From a checkpoint of a small mixture-of-experts model trained on Wikipedia: 4070 steps.
Below are experts of layer 7 (counted from 0) of a mixture-of-experts language model. Rows are named router (the router's row for the expert) and show model dimensions 0-127. Each number is 128 + 32 x the weight over its row's rms, rounded and kept within 0 to 255. Numbers have three digits each.
After each expert's rows: "gets" lists some tokens that make up at least twice as much of what it gets as of all text. This comes from a sample of Wikipedia text that the model never trained on. Tokens count by the router's weight.

# expert 7
router:121127115152058093137161091155189154101139125130144169139116091082111098088147122151166115125149095079148115119198138126144102169100103100141140094127102168157155102142162099148076108102143111162085119131128196132153060174172159099168134116138154184090086151080098092135059142168099053156141113056132199135122178130144094159101125189166139167129106161178149164140145108153097161123099
gets: " the", " and", " a", "9", "0", " or"

# expert 1
router:143118097118168106105074131093103085069138126164159125127097183132147151189127149140113134144098128196132107186180139104168121087149147136112168108146108143174091112096136076105130113138062101155135135112129082102149069117146070130115120088140133102143110144183121203118166116123116123166106146145155143179104094145110098083037149117137097107111131095159143124152111174194168139115161
gets: ",", ";", " T", "T", " P", "P"

# expert 5
router:123140131147096115133115141137116150129109143115160139182117130163112158133134141143144125149117193109137098126145085123182124184136148058098167136140156131139130144236077160137081135100051075131163071105164113115147101177118055162132158139055130152147112205161104182136112104167180091098166128149119117136171110139214106092166137095075087186185119114157119128083152127151125142137144
gets: "0", "3", "1", "5", "2", "4"

# expert 3
router:158109144106115094081119104088112167134142079164139097153181081090138195106090106113093093161142090088123144150169114168123173078133059120138137182137170132109164148122147121123173103098172146132126183137154126112058167144096171133131071118160142082117127144066114073171120130125085118132160080145049093093110113132110160211171097127110091121099090099129124200108130163099132150150147
gets: " |", " to", " |\n", " of", " by", "|"

# expert 4
router:125140165128134188087168098134101137131154158102143118094175134104186081074134083135096138115102078159178150053117136127134076154102104202104134104107129186103172157065091189104143137118140140106092144075094153115120187039116097104106053132141137037160090126148135101151142094149120115098165135115180121062085159154126121151103125112129156175142109119057138108133105117086163112150116
gets: ".", "-", ".\n\n", "\n", " which", " It"

# expert 9
router:127113165146132050120090106075157121121193111161158166100163149100133098133072146127176144109189119150100162096067142129118141122140193129108120111147130135162106128065131128163098169100173087132129096101127144139129138171066117155149166134149131139156117091078210128047168096115118098114153148156085128136188134090146130130137136142177101077083119127137166090131143121082174110126052
gets: " ", "1", "2", "0", " the", "9"

# expert 6
router:169108138203100134174148171143139084126055182171133116106070145094104136157163122094086111081102097148090153091108177099102127095155159102123112150103081097097122125159054125081106144157107147123114145180125073141152160104188142137095164144105134172129154116173161168123112130108106161152106129101155129145156089127112143121098102109173192122157112153067084089116056099160172132091159
gets: " |", "==", ";", "B", " Total", "R"

# expert 10
router:145191216117091156123164154116085159169171119125056121090127120079182087057183096159122128149126151103140085134129073105121167106127071151168105131139184123153094128171127144114191128089215204069085106120175172071111082144105061106119161160191117110102147163150164084106123142151149173123130141081081083157139144163124150159134172150118094147165127135130102122114155152101214120123081
gets: " in", " |", " of", ":", ",", " the"